config = dict(
    d_expert=80,
    normalize_top_k=False,
    router_cosine_scale=20.0,
    vocab_size=32768,
    lr=0.0025,
    lr_mult_o=0.915,
    decay_fraction=0.867,
    decay_shape='sqrt',
    doc_mask=False,
)
Below are experts of layer 10 (counted from 0) of a mixture-of-experts language model. Rows are named router (the router's row for the expert), down (a neuron's output weights, with its number) and show model dimensions 288-383. Each number is 500 + 50 x the weight over its row's rms, rounded and kept within 0 to 999. Numbers have three digits each.
After each expert's rows: "comes before" lists some tokens at least twice as common just after its tokens as in all text. This comes from a sample of Wikipedia text that the model never trained on. Tokens count by the router's weight.

# expert 14
router:619507566519486528513441446567503468415581450390525530578487445443439459454498474539504502519563500438518494444463564540474590575486512455459457585451450507449400432492529543447469455476492426435420538451556554615527527512512533482569490512514503467616548583494539513496397466405520457466
down3:540492490501512533480396469523484524480515559436545454535594533461502497484418585539485534581568583512533408512537553448442466481508450529454494535486456521483495558507475420498432470505551408511565486491549506520497441517517455494620489522551489531580588477455536488564495440442553469544
down4:562433488509552597485428553478487478546500584496554382518535544510501540558527440509437528461515435494539519459524508409545440494523472447384534493512542589486431484513490491670483473517487462586516489440509538532532510614501459524502506592541472573454500535542436439383526435470516557532
down5:526512623544542513510519475476548569497590534517459485498574502454533495462540448535497555463537483472523488611478451422566480550504559584482493512502489603542466446495443451532504449534403520394497572487531471489560586467508464449478437520472545437436511472532488515491498424482448460502
down6:471443436407499518507517540554509522456542503531568519436497385564451540529501511447458497479517537427559553467510536501498504530543509493437464594588510571485427548507516514551452487480556515501416410560430535457480417442521607546608505467517525463475504500505476476504489457447587545488
down7:479507488522509561508522462505539610487460491441550469537522465510467531462543499498565506519509561565491571462516545466541437424380466523379544497453396511541402459540454448556537539513444509477404520453485400485505410612545434514480484390384453535564519500461455461607518533467430469516
down8:445526516512417543510538537472465608479536478420571508522489432469482500474541410564459457436507535540366460495498533485454564564395463468547535480476433494418566533570473549481511508443511501453506493535480414550457425509490553594464522457503508433404430490470542508452456454461346575525
down9:488463496473524457612454485511519479445481529488475460420564509460545545499448507520566543576489505496516560476582400478525550442453476521525457534453544416507534452499499463517508499511632433477500522566442510518541551423580631548534518506487481591490576370466544400506453492467563542462
comes before: ",", ".", " and", "'s", " to", " of"

# expert 17
router:544488458543488514477469595456412439523528539517451477494495476431545567469524453486460543477564464493543586481479527548556447485538505506512529525536587490485653555430565522542461554458527423484542474561516509501541551440538510507528579496477441548507514414443457446568456518521529610527
down3:464505517604485446490507578509442466547473529436495509532519438533433497539426456517619472515514491394399510559462484460504540448522547418521486460526473528481475465541430555557467516530540488535625518603467451500552439443428465532458563510458430489497414577524611405398552478605572472555
down4:499471452549502539477481603585597522492460448417438458508482514440546546479462515562501516514490493462473481467482527431460497525529550474478536451514560469590476539575620488424579465488474543487514556419512488481514496443459493463614426515454570446465496464467524484605467511457537523550
down5:516501539439543450471463426500554455468598544471457448491558468536447471418513536538623561471482544457550550530453496542384456567586431479478517547489522447526557532495510549531554451517572428470536476550460650387464451442497520549473489447486402521508440422484468455497442516528473511426
down6:480493503493519458455378447456504477499563519490469535580469465498454455424446448546531474523452489519454477442483448426445573544504555549536468460530440501450499538533544572541368530514474468452459605469509526507487483500460468437480506569573485460569542516550466445491604525510606459503
down7:505496563532468503568446534574444479455463510452386478539514566499480529537491437517479585486430480474553556473571573510514451510551449477486479484518451495523615534415499601464482491533558495619471451556468534472455465479444404511427484489567427564562452474492517616557575483608412516489
down8:513551524468465454542591411458491543542499489505471489512502547405473589638469546479520491453487490582351508495532443536444507501452527507412406572543373427444527494488557509451510382493528576478480480508567463403461465465504522537459571467582566486573465434483481553476566491577412513464
down9:529489586468479413442427632534494480531468505564461568506561458476446414512569549586515565480503459504555493603516602595459496547559447416490522466546551486479436448558442536482514542524487445549436578503509475432576503508453493516530631411513491429536452506485566524488512453504501550469
comes before: " of", ",", ".", " and", ".\n\n", " II"

# expert 6
router:444472568503446488430460590498552405483488524457542526548557583434477452395499582416497564573567503506555394497426535428510495410591586465451462534511548556471521549551554520521494515576504434524460514592549471544518554568472424467598480480511494513622473505537474511478413511459506471370
down3:642507496483480476616486534529489438407538550531469496522517559472515491466458488499486495464544535467504494536566530491536526480525434569506477481503567472519545573507458542488531463551486516352546505444472485403458512529454498557539443518427426501546570574590441520493593508535463584535
down4:439510457489635497487463475563359564545578500479419470545469501490485500518536540546588547533509514531456465499491535546585559462543623596479524478486488441465491562504468469468464454544505389455542583590543448523457480442561549528489417439501492500473542460498445470507523462501503418462
down5:551527463514507494514508534478524426483469527396557497544383508534499587460531537475511521493472531518541456518490565493542489522509577548533476506469486506504500556554500434479499513572460541298521491565407524456567506440503474512539433464556507601530520450499444488452437470421420404459
down6:493535489444525529502490577542533454451440480540593500520608593536552584469526429598523494566541534493543430508499514462498483453532493527495537486460535396541456550483545594349498484563460539381484503539415501472554450506621491579530427429456532535419533500495521435459426493451477440490
down7:498511504516501585404514438467492582534531528508506387413498561610470434520470590459558562528546491522446356412546492524482486445482628465509429564482367457451502515491417458416511527540459533516476371477560463550567498483591447484497565405529525485565488482491567489485549508455499527511
down8:505540531550474436504500404505507506459551402493402417494478548522521513476503566495558430440526517563459477578571501497495457501447540395417456547421373506538453521478505462440534550531510504507543537517513454410511565478485469503520580502597488530431526468488474539493482455459557495575
down9:442398544535394485440456526480590564488494546488439557536458539519512491516471550458588538544488522414545595374428544517495510502498459512475496579526499414536472460573481565511509435421532444407448449556481448582560523490485568452510541448479553490525440497568554557495480476520503497537
comes before: "\"", ",", " of", " and", " (", "\n"

# expert 37
router:553498511413474513572492553602471448436512441436509512490544505604547473447482492515467526403429518508585496443470460464620522446494405489499431498493483464466511476476512429517492498519505500510464556475424536474499529538526458524477497503442399561586472537554455596585426536464493480489
down3:486481543530513533564541543548555503481508462452482459433596424507421411454443507446404541534506455563534545426467455508484474554461562532448439521456459510463486427427377486625482435519565527559506424507578478473483476492482531482506531449388510443455517491531561411486543505545463486521
down4:470510463436561551455423528375457420534523534428541481524519528486540467610423541426501481501495442554526589450540516504646462539552507455570461485461523519557538591540438512561460463525388472639458527446454527525594424482527544462569557519480491501432515498505466557482589489572418528573
down5:425561506459636526467458560538484439428516453547446405539598384577546466417500523467526491518438453479528489478442494544552561511572452393603510457497460452456461472513501482595540516459546389509514509514389519486482547531479523551423479524494524503552435540512454465484602548509502533505
down6:538532497447504531494407519447458585527517459549533447438456453484560519410503484599441533508551517558508463408439457514417497487566432590526516482597562479542438461476505508435574509434511460509526505487498521561487453485493540471507449554465496501465449551595429471468530583464595486473
down7:459491509457467460469486543480455613448483400572553437479504473525466496511513504514470538506513471535492466372520453473477533619521537447567531506579543582506494503500411472526456466431670518519519473522547525420547554559546470487638384566405525504549470539527524612485472603464502519459
down8:450515485408511531499510486527490517484473504479537505483465529541505450540466471475535378525488480526394541534448458518413421461384534440521543583479496521432524537498487484587483473422557484485433526516551471506537464506536500462475500524544522485424493468414539465478518555495570532526
down9:393502537479556489521435445518585489529432456543463453513474526605502496555412537514500451445551560488450482529440493485420513529487523516453409412523549452452460493477483540382441497524578584460495574557461573469543554477390484469526466534545458511486445555517459421488542547436507457506
comes before: " was", " is", " were", " of", " are", " |"

# expert 41
router:504487637528425555472509606528460475562483536411527624527610448586468501506556575476452513432577469537458491533494499640449449529463429501451485567500501510532492405483453530515486481404496452491561456533480502448586545556586500556452473473514432495553360449567521539366433438471459550511
down3:432514511448464480570487472429543537468473506461480495555575525583471482474508529473414447571462484491445595479503531426561489508475528442563472562495517454411527485467444508550491463490467554608419506439532583528440454557563503443516519523457531507438570480566596471537533608557493454523
down4:446498532477546368481508484510491573465513511527472422413488461518494479545457501553538422515531477500440560643593565484423490649543584568478521556443508567427540445487496412425494478515490478441570540471480449433479365500473490516523479529544530508459498476497514562520522616505513542545
down5:508560484516457450526481529469529503397493515527587556482506449539470490545475554490491468448513426505499483492514565508455517431410502542437612430468408454525436586522558564533420538490507517560511516436499448565511529480413472501575476482511444420521515496389452480469497428539481429482
down6:414592440450462560513524454484459472501503555579448404462477590482512578440407563542470447547600570494540528412541598431444480423560524550362505479493541555392510470483422447467490490586537555533510517540522510481507405385499446497594543476393495464542602532538588502538419477534521504565
down7:527512495570470441447551392434521462507499573620461486460499513504461492571527483572412574465540625543521540464504447514363502555507561486507447502432547513563480601430431427550540477441546591475556548519647400458544485471472509454514474493492535537501492541565468600621538482437489539553
down8:592524551516452531595519445366571541542547502429548499543561528478506524462411587496500508501457506519436468541551528515470547464443565489520607514513500514488475512419501534433472466550452457416533510536473421489575477498528493556496453465485534500472456516465513502577582540456525515507
down9:572537457593507383404508434388490530545438585466449548462547508488486563472550524483460487449521434455471543469445441508440544443514550513443503483520532540532548529536472492507446496424535526463519453511502448534490542459496476547539397492458512591569493523537488344537511540505525531409
comes before: " |", " (", " |\n", " and", " is", " =\n\n"

# expert 9
router:506442551494458506457475484476508552482562564577424594419556531508486574509567516560558479486470503497538495493467483415519471534526433521418562489537489455502503554512536567372534591413515549583468484483514601488428510519495495517455499510509488559432388512548520477456545469517517568597
down3:512535441475585546407477497504463487572585483621471462543511496501519533415512523475465385567581545426470490469508511603516548425503518545468419650575383523454449480561526537507553468488491513428578484509498474513533517493541526412451506458495506496464568492571558649460459478419562503465
down4:476439557559494558586555476467473599541539504491500445469527555423571475483477522426456487479460410435540588515463464475544540382595543476468561425552439486403484487515422505444482446532438515370565507492596514502514497577581561487545527479471503442499408571565419552514509473505463379483
down5:528498500546517480508529442525509526516566515608558477549456537468428513556432532496533611517580564529440488449509424557446530511519478569617511526495561472503617445558526478400473476494507515437475512486454509576494474455454448533502513479537522486539508557555529483509499394508425585440
down6:507499461567573528502448475478516637426512553418445524486477479519516442544451487536545546464555526629480556544441536444510558515538584525518514508434490503420508516488525501577515552504478479471493494464459462592495507572506559523536515548650531560391621494496540498567413491439453465565
down7:467610470545491561388493476481503569490509458523608508523488505568546476473563578481454513536513411582469526562461529508489459472507562466455399629496515513526413450617511606536369474465523571544502474446441553466505455622532361460521493455616528562490521454540428432505526452468542521597
down8:499383541581645560510590555510556492569437523503490435558443497466524443514439437525524528563418535525442549447523455558498499534516471556445653551437569582485416403524519560488467540485500427491524481585419480602507577580417460523434488547415537508507577510444476511572610445536573517451
down9:582521524522447558567522426532422476529487503546561549560457458496571465407527446555526508566546486589516524435436477403535492530442376464503539517501547549540543478515546560517557370458454446404471567486467475556454472504426615400517504483484535452443481444457547511471409521472481514451
comes before: " the", " a", " to", " an", " his", " their"

# expert 28
router:537444495427425392506607541494568540434554438557569507523516511522478486454491496480550475505432423591481524607523440559527507585452457516475538519533474469535539442498495427491496551563507458514634554498503460470452531427513472623421474541553464558514542479499575560545550506488494563458
down3:503583481458565539492435540478458400507465523480512497605528553540647658536513532484523601523548487581561397448548599567535480401519491460447522486486530444538462490539478513514521495468495501492401481496526583476527426421502438515496481559473525484540437479510459530468531477512520477528
down4:553495539461469481472600499526569468427517582554579460536500418537476562593555478461477460549447478521447496613609522419555565559522444489450540508552456492563508425502536496435562461486511471467534517522498507522517520451568462538530514602500536530540532491479579454500443538541525543536
down5:446468512424462565562512494536551443456421451526516425525501602582634557541496454501492583524443480381433530564576388429545473565485531559511464532450398564474550486575474453441535456506487569476454547461488451467536472556474458374511398520570602426472494386565515545501504454558472491604
down6:535462473540452473585434556503590566508486429452410478492471408565481526543474529519555513555478456488432460414501396503558510498438540446549521561409487438525589508448489528503354462526468443550471442522487618513428522600526527518541518554539561459519489540496526556507504514593489390536
down7:502484429462518592467573491487572580422587438440381435446435531534547524528523580475561525513505496456465490498499479521497552448512423497486533520409460518442587507469468510504484421444606495536485475591556516486492490584491551618551590504517487470480458582514456418492544540449559557575
down8:356424535488532509537445456606523505507468474426468521557503470557520562522478454581504388493531497555489532460471517552563467490405415436569480476392536456592485607441495581512520457494468530552475490547474468419461553465446531505525457485598474538461444576510532422453454524498477492495
down9:486554599465538421444514429499413607445601503456586481441582515504442493480467561502448526547512513541525615468475450438531550622575411449464485436452587566475476503490521629446494467508423477562493501558538487484519419532561415491538594521457530494481512473507469566607455520550459512513
comes before: "9", "7", "8", "5", "6", "\n"

# expert 30
router:484495349349555494536408537487454599458479434378499581529516443563556509477399443561555510540520545482438511511424425574500514536552462503574604425468545464482420433588386561483553541548497535538422444529456522478443475594509551481419398504584465490395490541442518475516512555586559550514
down3:498538395412527541556471500561516557454462532510439559460526565529511576530499421517491431541503501475420411466486512496507600455569506478469551489519557525545491553564501517411449501510539523388453503463563498460529507562471581523439510419556477430494468443468575547551459521469579492496
down4:449560537503559500480457589443485530519444586486550528487420575432610408490616526517469598511557542544482476485524576397534533608453514403533474480465423436486509497459454546579482570446462569482479489490487385500481481550477511497450523435486552356570529454492578538467477476450491498437
down5:571484543488412528526611499548462447540451574529543502430547485477553504537502464473501377549442486493485458452452555577482452471563484540499479497514545627449415577562493472584494507533527543458506519473477448469438556516477521521517500564495523482506440543452418527440521439390518505553
down6:479494492451427436527534456464502475458494560464550420445503590481536518481461584515570516581490440544449444538497436477522517474563526360550464508448378458504504462468465522582475388468454558499436532452594582535545497487524496455528580446556564475434476447490475667509451456560521531524
down7:457517485538466530422494542447436495584546492565458457414530429432489522518514532475468567365473535510519475504445466456549569465389534497501504504511518532515578456614487449537555483446517436456578529507519526448573446466540524531536530498498478531570509536524460476518525599537562488534
down8:538372451401396514512516507487476517448527425407481541456512489499494481513452475527496505504504523485579483477455534532486501434520508426511516523543456557657494386494549450479466489496514507561546473453560512565546516554527593490546501421534503582460484433466513587525486498512588440508
down9:526506550331512555511518478445549505565425513549484550402551439446449590564602359484515547539560497511504465418494594459493598438495523515447439497586501509407511506486487469481610470480542474495549483468510442540533510435447514459503507531553525585546490585465487491534505569482493437446
comes before: "|", "-", "0", "1", "2", "3"

# expert 15
router:522420500481430578490489410410461524496454506516535401469597475452552540446470533466446566458455536373483567485547528487498534485563520488563400552496513524476511536450554549455507507524413574454440423484570521513476485447415490511512473521528535522367500480464433481534493592475416519510
down3:577568509405397497410556452438506545543449469459542567590488486463470495484532541366519472471525576564494512459460518453521587432512536505436629514564591525476476493563454486464463422497445540555431519451451461426492431530517494538489603609533599495443472507517500503556487517470542559501
down4:638527541546497505604482487504476579437489489478466575425537572564525550529457514528560446524464463465481485487592422505564525460535461516514531575499509569535471605450514524496414457470483393413532515500506415511487473384516539452422411452438510480490420577504539478502577499500443457536
down5:545530534605527465457476436443530412464515582452465564480482494396498490446467506526546532493514480559459427394561575544497538448460471565322507486506445563562453473576488453589532472443473550410485508455504532613469571597575503466556432430420471476492502550475501507400588496536583464509
down6:541433458466532444416467541516442540501546498477517408503495581487453554563541517410510463473492529444587479542510578467519525430493638441446447485473520517509412488501499520368485461523540516460507506543517476452540564438498461504436504439520526526551501448538512461571512486489460494535
down7:496547477470493474544448552521480461489431510513543596544505377508524485415635485459517510583487495563537557427538420548491521493549553552566543456554565473545469491503602492547466427491499519467429453516454512459518616493553503578446489457561401532486555428523465529466515474515580514501
down8:593500527471518419424525456557512514536491503447526486450425494482573526484544530465543386423622549497589565621522460541524568410482502511428494543491457476471528596530473540431497532427545482415588484480514574423492500523459508486563532560470482407465527525516517481482505541511525454539
down9:544519512499464518490549443445451566606569560482502477564533441534516545479458489539522462528462521458502491495463520513599516541494464492456441469425527533596486555581541513446445464560483492481533501567553526559448496520555496561471574527501536497555570519517483505421489373526480439469
comes before: " ", " \"", " The", " Yes", " No", " Title"

# expert 36
router:507652547497514545588532371501488447525486487516538493421478543486468528519487546472425431547507559430509383517537547609492406531452513382542472471489505519472498478513578555536474559506616523438547440443519425432461556470502501608508457572460521545405446513544590402559462524417290519451
down3:531447456586498464592432469488498460451481521498471531494523509443599564536504466476601529492470503504520518607413509562446478541578433515457549565465559492433501537427574531666556508523534485624484479453488471515470502550434450403441580426430451552510537444430419551492490496574497493446
down4:552423476494410527447523532582401504446475469490418499573494514512546530593487531499506488487487507443397553522598536482427442534477527458585505517535490451429515501466465465558543465506443505384544445525493550523495509499575541598442502490518490424536398510454495505568470533532514549550
down5:536383457534408449461442497494511480421581485488434539499558528495510477496570532570496499481460536461481516472547527503541465502396479544523502523586536491566481546414519453450498452526471475485514502480465514486551417530490497465420544446437383446516491479572458502455550491573496518556
down6:510533468488419474561474505533462587568526471474438539610531591458413553513532426489515500542544492485548430496356551453441468458490546421502550487461515515430473472474486469474520542474522480457462493551380530508510483464440618464403496480452510401508546540535517502487521555538488598451
down7:509521491665502553540527459503579492484527527477405483491515480480588537533450469444419618470453463572441502515567517447542515497533526430508495515453466478490523469507563503434478552456447498463492518349529447495467471551534399456534522501621499567487513439530513527458414532580517500558
down8:504503490539467416432483469512408564482580513444579487530550548420494491527522437500461454529619503550537530545493516567459423524498498522523494533502451519562502541625449482415551510499516502418588508521468565525500534477421536480416443482543584514457563441495499546552516518512421511531
down9:457463572530557477515544531590489502526634573515561469500476495538483497470504530467471510570437507501493483494406501527463469452456555524483483465497581555487520518504474502633451416497507497597489459572429455552592477595525517467575548493488513438610434468444547460412423512487485454523
comes before: " ", " The", " It", " He", " In", " This"

# expert 25
router:468518553423444528497591574510518484491513425576452588531468516466538536501522473547404428468472545410512430494502513493531478498530557524567552624469429485481536473495460507568522417512587467537565501466466463500507526419472499482503433468474427557418547548472635555566522530528461473463
down3:498434479481581521522480421563490440428544540526445511513572520448494508472537527590462412436477499430465480505357537606450526514470569552479507419488524436441535561534454489616490503585561475555573524536478428476450446563457553547507620515519481473496485471485468539552519504444480434575
down4:515431471569496481517571420579556494574492485459459491417411525531460574451431504491545486556469534533443533477567371425571491432485458399520418469442628547516514461468547514538473483556530482457594535570519482531564558451471504495473467494472485550463401401445507559523501525473435534337
down5:500431471634512514501550494415511567540489477522497489489508480515586474554468557537456549514622572413536512542443514533509540529517479399374507538467426512496441459452458430513501488512464512516523424452618499578484492418450494586581540447440439544530482499434466473489401526507527494566
down6:462557426577634568554453438614489547450464521496523564488479584584500488444480551492415451427493509457487590497474498586539490431536504408478461505444492467439543571542456511501469459416483556417515528523444563485480459394420477562573422417529439459376554429500518488604522594497572484493
down7:460483412500465482428468499556433494500458444521473457517452399579567509514499485497496397520456491532451550514531449509556497439465489490441546514390442491491547547588479512576444573550543572581454406517495519624559486423432543591520451596491519502425537428483555488455512497475545574488
down8:469576470523574494550479512443608505564435479365491518564548579467547464483501585512518532508500450449455521479489495514445488463537550519525412455499470514496502573498462485523561578441547464554473517427527500455604468466497489440483498420467539396416499507435623453360484543520527489586
down9:548480498500478473554519534468492461507507643494470452596555449516593553567499525502548509419510483492546419564505609569535577458612390455481510501490503524495466503418476471586451491437549495477440585523481517428460512543537441526508489466583606470428496510557461531537539428437483455536
comes before: ")", " |", ")\n", ".", " |\n", "}"

# expert 46
router:492446564505489466479494559543522463498466536458502390473588544502493447525482399511516493504476465532506471520491499612536565545459453606472443426570605453497509604524459395503491531489452483537561528408489537526417493554507520587427448503551587524536546499436560519486445440533539408524
down3:475458447496539537500530573480480439547440487453599492469484479469479444520499469442428523592532489520516470438531500507515525453464529483482475388545486476478530461487457500427478551489542526644455550408474487533578428496520524507445452497428509505446515534525522470542485561529587580402
down4:466502581498469431573467533469436518477515447481522487426492486453531434566494511535475500396474475528423434571466606599466497398504448669456516469516584514477441522514474513331529567458451577569447473558464476516541569476522421401458475534574490478537514443557555409487504415560590497633
down5:414481436489497616524522524495528585446536500497477502569565474538441512449525537467487432572497554585507532466437500682527425543550519575474477470466537474492586545500527456216453518498431539445497434558539445471536554534527534432498482517577446439462535529616587491501443545557489472556
down6:453495444515456413524578463432372553518476557468384474490493520483460476478465502486464461457574545551498353505498412622469453493529543467505528510469461486533526480485496438371536463523507430427480483520472507523455460562581456511560513523490453469462598447491567390529435480546417549545
down7:461573542564442466582462460473462605501454487494478527481557505451531509486527484468459402543476575492464558470475491553521553487481666602489550540428460576474499477523452538431502500558537542431496494450532590552485402507482516504381473565452461494462539476490519489445452597515488392550
down8:542466594482497527522459499489535563464417542504535516476521415481525469531477508547451464554551502419576505451516521620534452531502542693479503472497492430465531520508469450189504466622497542461474517531419464468496472553477555534470408497444488542505488519464596554510522559468463524474
down9:466562609486445533504496527486400472536448541479531493399585497428430485536524629425433501523519493548495518507486537515471489527542460485559487445389483430564418451546460527487561469560511532444506438497588521501460482442595536558483524520490430606418430455377486441565461472524422491488
comes before: "201", "1", "200", "2", "3", "202"

# expert 33
router:510494541429505488451432515510426524437521536476561532477522523611582440461482455497477385494367523476441510523465518502441478510561427435572443506440547518570481423461543525500568467586471562520525545475503410498434458466528521462545498441579473438496533568496503509511522554480529436504
down3:473519474425469587523445565498404467529468452520483528429499456498532487517495478461454596524566504643524421618608521507483502495573503485579523566484541447558527539463373395464568537556450468460422592511488541548530484545452457536542529545495501482494545431514495496510553553463466439527
down4:573492435537488482535471516458483442527494441479511564551454525486505502453398428446473522482445458498440477450462521443516470526464484560551456503443428445480525545509617427569457523453458489546501469439590509493554569465478458492512493563400557473452484477561566557520561536452512506534
down5:534524491488510398481522498476530493484514447452435491374447532567568526444575444447526480475543407545596522470469448558543488540557601503486558506436444517486593530544450510475501483475490581635496481445570408597468480461539492465465515546445474564503487529540560479548457468490388511461
down6:528484422492454607492542521465507489456524610516450491489570578496622492453489566583502486449605552406555515473493564506565594498502505495591497478586463469526563563517410499463474437458583488531513435446472513499498506504485532578478491462378488533498445564587551491590449548404575528487
down7:485492499329545484537521541533416526488449483476426494519521489513426401510522591477492571501580477469547566406634537548523530611423387515474528440597532427434541414481471462353536486515540355424439511501507552542565624447490480528485543500470434553483542477540516493504495529525522513437
down8:405532386478398480509461470594563557472458443467588508574531507492538474475502589570409436504516511460457520533504498691587461572498438467472476476479404535520483469540559540479517480482398588518571559521559493530449478537524465467466428523535507406472528490495587560530511529520453484461
down9:547482431461486455424535550448437570554521543481548563486555551409446546482567447457434443595435500554520503513455472634462479475467501511572592512490512498579453575522407531456568563539539509356485529478431469525524454418523442444511400504412464515489476478457416407402571501445420495573
comes before: "-", " |", "=", ":", "|", "=="

# expert 11
router:492465524513339443596474527479602523487527548497510509502503554476503428467502508565432409533530464452587578512468474421513549436547471498522610507524501548544450528497591506432465569450504500431465329542463536510425461474539513457507505518396421467449563508471488585413451468495549516492
down3:555518578416459613566483506501505564583505486538502517538514493512457448511532465551540467456473487478594485528542412510467407548529515560522525458504494502544504461532487539534472459492473484422420408503513581493438610433475544428483430527441541473539493481532545570548464596460473522535
down4:465507549448609485515499509434550560475554507546503445528614529504412446435601400450481467555479614596450473513527457475538455583457488551465540561434597510406537482473559580402573547486533536446408522518534446574466522533496505512491440538414541492440515449511431564521451523487580493599
down5:455503472488415479423420448500459504560466388467475507526552486472471604464468503452486556539477475558536478535565505497477517427436595527467455518516418520522380503558453504418472446556486501459484611601450403527583407485529522510499520469583453481463583513575498457470506481586406461480
down6:471464410461542507414504428506600519496477463545513582450492484442408404537481433510548474521488591535542484545375484548565574527488438494492453474477478457506452451532500467550511621498424504564622493576501512482504435413422506465556510519468589447479511478546506507496492442448529402474
down7:454476555482503517470544503522482513541503546414453477514477566506513611493426494468488491507497454623566516520446532480491430507434453513491588435483516584423562497526502546602525584513472482655521491411558454449464428480452540432604514517496548484473531515462475488535456578455525483484
down8:414513582504510457511500414465445556531470452557529516443555533496448477553511503477492423445474466557556532593456543556408445381454476523444521491553522511420497458586473508466492521552517601535550536525503480526517495591515465523551563453414509379597490497517538397554611477464433479512
down9:501542531513544490449494506503609538479531538621544557494462497477423503458635490464467563440519417476501458538574638517586484557584496523478373485497538466487455427439429456460397524518508510549481473580536535495536444512536473498532587527611513491426530485457444550439594483469585497414
comes before: " to", " in", " by", " as", " on", " from"

# expert 31
router:402459475559496518581402384470494555448492565518483464464529447513491483542452527424465542490436541526587438511537524464556581491528531546496516528471472564524542507529589560466463499539534505414467509496451496455450593529501527584515441492443392535509431489645521484460460503516427495433
down3:430527480559527468455530429495461610501519455549481596445491487480448474522499495528487513497493590555485524504549499475528546454440497425513492494460476425509421460564515474439507427515534544313540433496564493442537449503528482543476464515535531540533511474520520532521506473500468478551
down4:532558609518415534528500581472481377483505474435502510484522377512442467516488549525476606478469474495494471474521638431497406416475509404618504477504497472533483502456568534424471466462405587536503494527543464406523515387543521464493409565534419414494492581535600513419480493405454521540
down5:523478540514490541481582506474527557512578463588538428536502557504442500505575485510454459518448497460517483471542529500463446496455377465464431554551527564516500421552487479523420499428550450476519490523468407545462527499449461506504586488522554473591582496568466547539451542496520554534
down6:512515545433557492368557474593419507428465482402566482478526622569516444486590596536474578546497479539506523475320454578452551527551468521561562423532475388452470426463489517537488494541491452583541526531412547455488388533504429526545541483478538478468459494554499455514614545596507459495
down7:432459478491556611491534502462444441550531501592616474554513451531487541546560635552506442463483481447510539482464485474475411561482493427574405528444526588421463504550396435557524518511542536501498506533486616543514537540541495474547421598448473523430521505398557425428458473561463485487
down8:507484495499462572580465587491560536498477540502485543596477439460552411496532523476553477522502428523453451564583589505600575514529534514481527476518453520520519557459473545490520473537501422516553499450421469456581476401473560498452441447537474558530476531422516529448500538521500467496
down9:475342434534364481475521574469517530489589444496512425517564508439527465477511483461505430539573539519492578474428535462485553520550575510474568485537510518517430529448514456572458535580549551555493441487595580500538472526458489417548558563457537463504583571409507534509466464574489492554
comes before: " ", " be", " have", " %", " —", " Notes"

# expert 47
router:555511522486516371502458531576573495528482488500465528406522499524471471394422543502445468536530507509355530444598548502411598530442534486504487574595426489520559504527482488540421504542433527470456524514450531485605562500498546511525552463593486552431540523442625546479485512473456473483
down3:470489508481513504631531458554419590537506409438523545504490518525456423540570450495564563485426482538582449555437493515472503430517477506395484491544501493511458438520479483411533439449505572498450356497563496491506434563501536529512501493442485467379507469535491504560539479450472553529
down4:553480499572572532493504494523433425472537578542548427551520462474388449468518456411502453500552392524498522464528501528486478505522537560511448460458395513514565528457432530567608493464464484619425546478511516512491507597470504457491508443457446403513454457467507524531443476549477526586
down5:439586374512482536378531528650409437642475463600440458484514545523455427480498519509559476477492501445590524473508537519482434543417520542427497534553484479521584573422480532557464410421502600542594593528458465543493479455498562451510568579484522548489504362510457529434538489418512580484
down6:523483479529364533465531486418530517488491491502583458436499475525501443528572582531580478485466498592478490435518526477480482407479453555459485503534557528448451490539444513417506497539564483481517472415498496506447525505621505520508446561528480520455449548529481516465471488488483529490
down7:507464476460463578392457523536480562528547495503461456611430481480489486435487480459452472429558489526511467636446523493523449418481502503490523551465339484501485478536505567622502456476472442509553421409498431578466472506509470531494521467483501559579610472534447570429535577454566526501
down8:439472552447416542461529456541483420542417497512452493447567423473478440583422499537435525608627473431526541455403550486566543406488450466570503446510502589436427475591534456542551461517547552409523543472496600553621515490583508411461479512611549590474461619503478449527393518472556571461
down9:379540474477467483535477566502607510457476409550499488509387430494468458452470589472507552588484556542469511463525400511506611462441567403457467471520593550474455477566497528435486492484417555425402510613459441435571405471462530530507553387475573495508543479545547517489502452476480443429
comes before: ",", "–", ".", "s", "0", ".\n\n"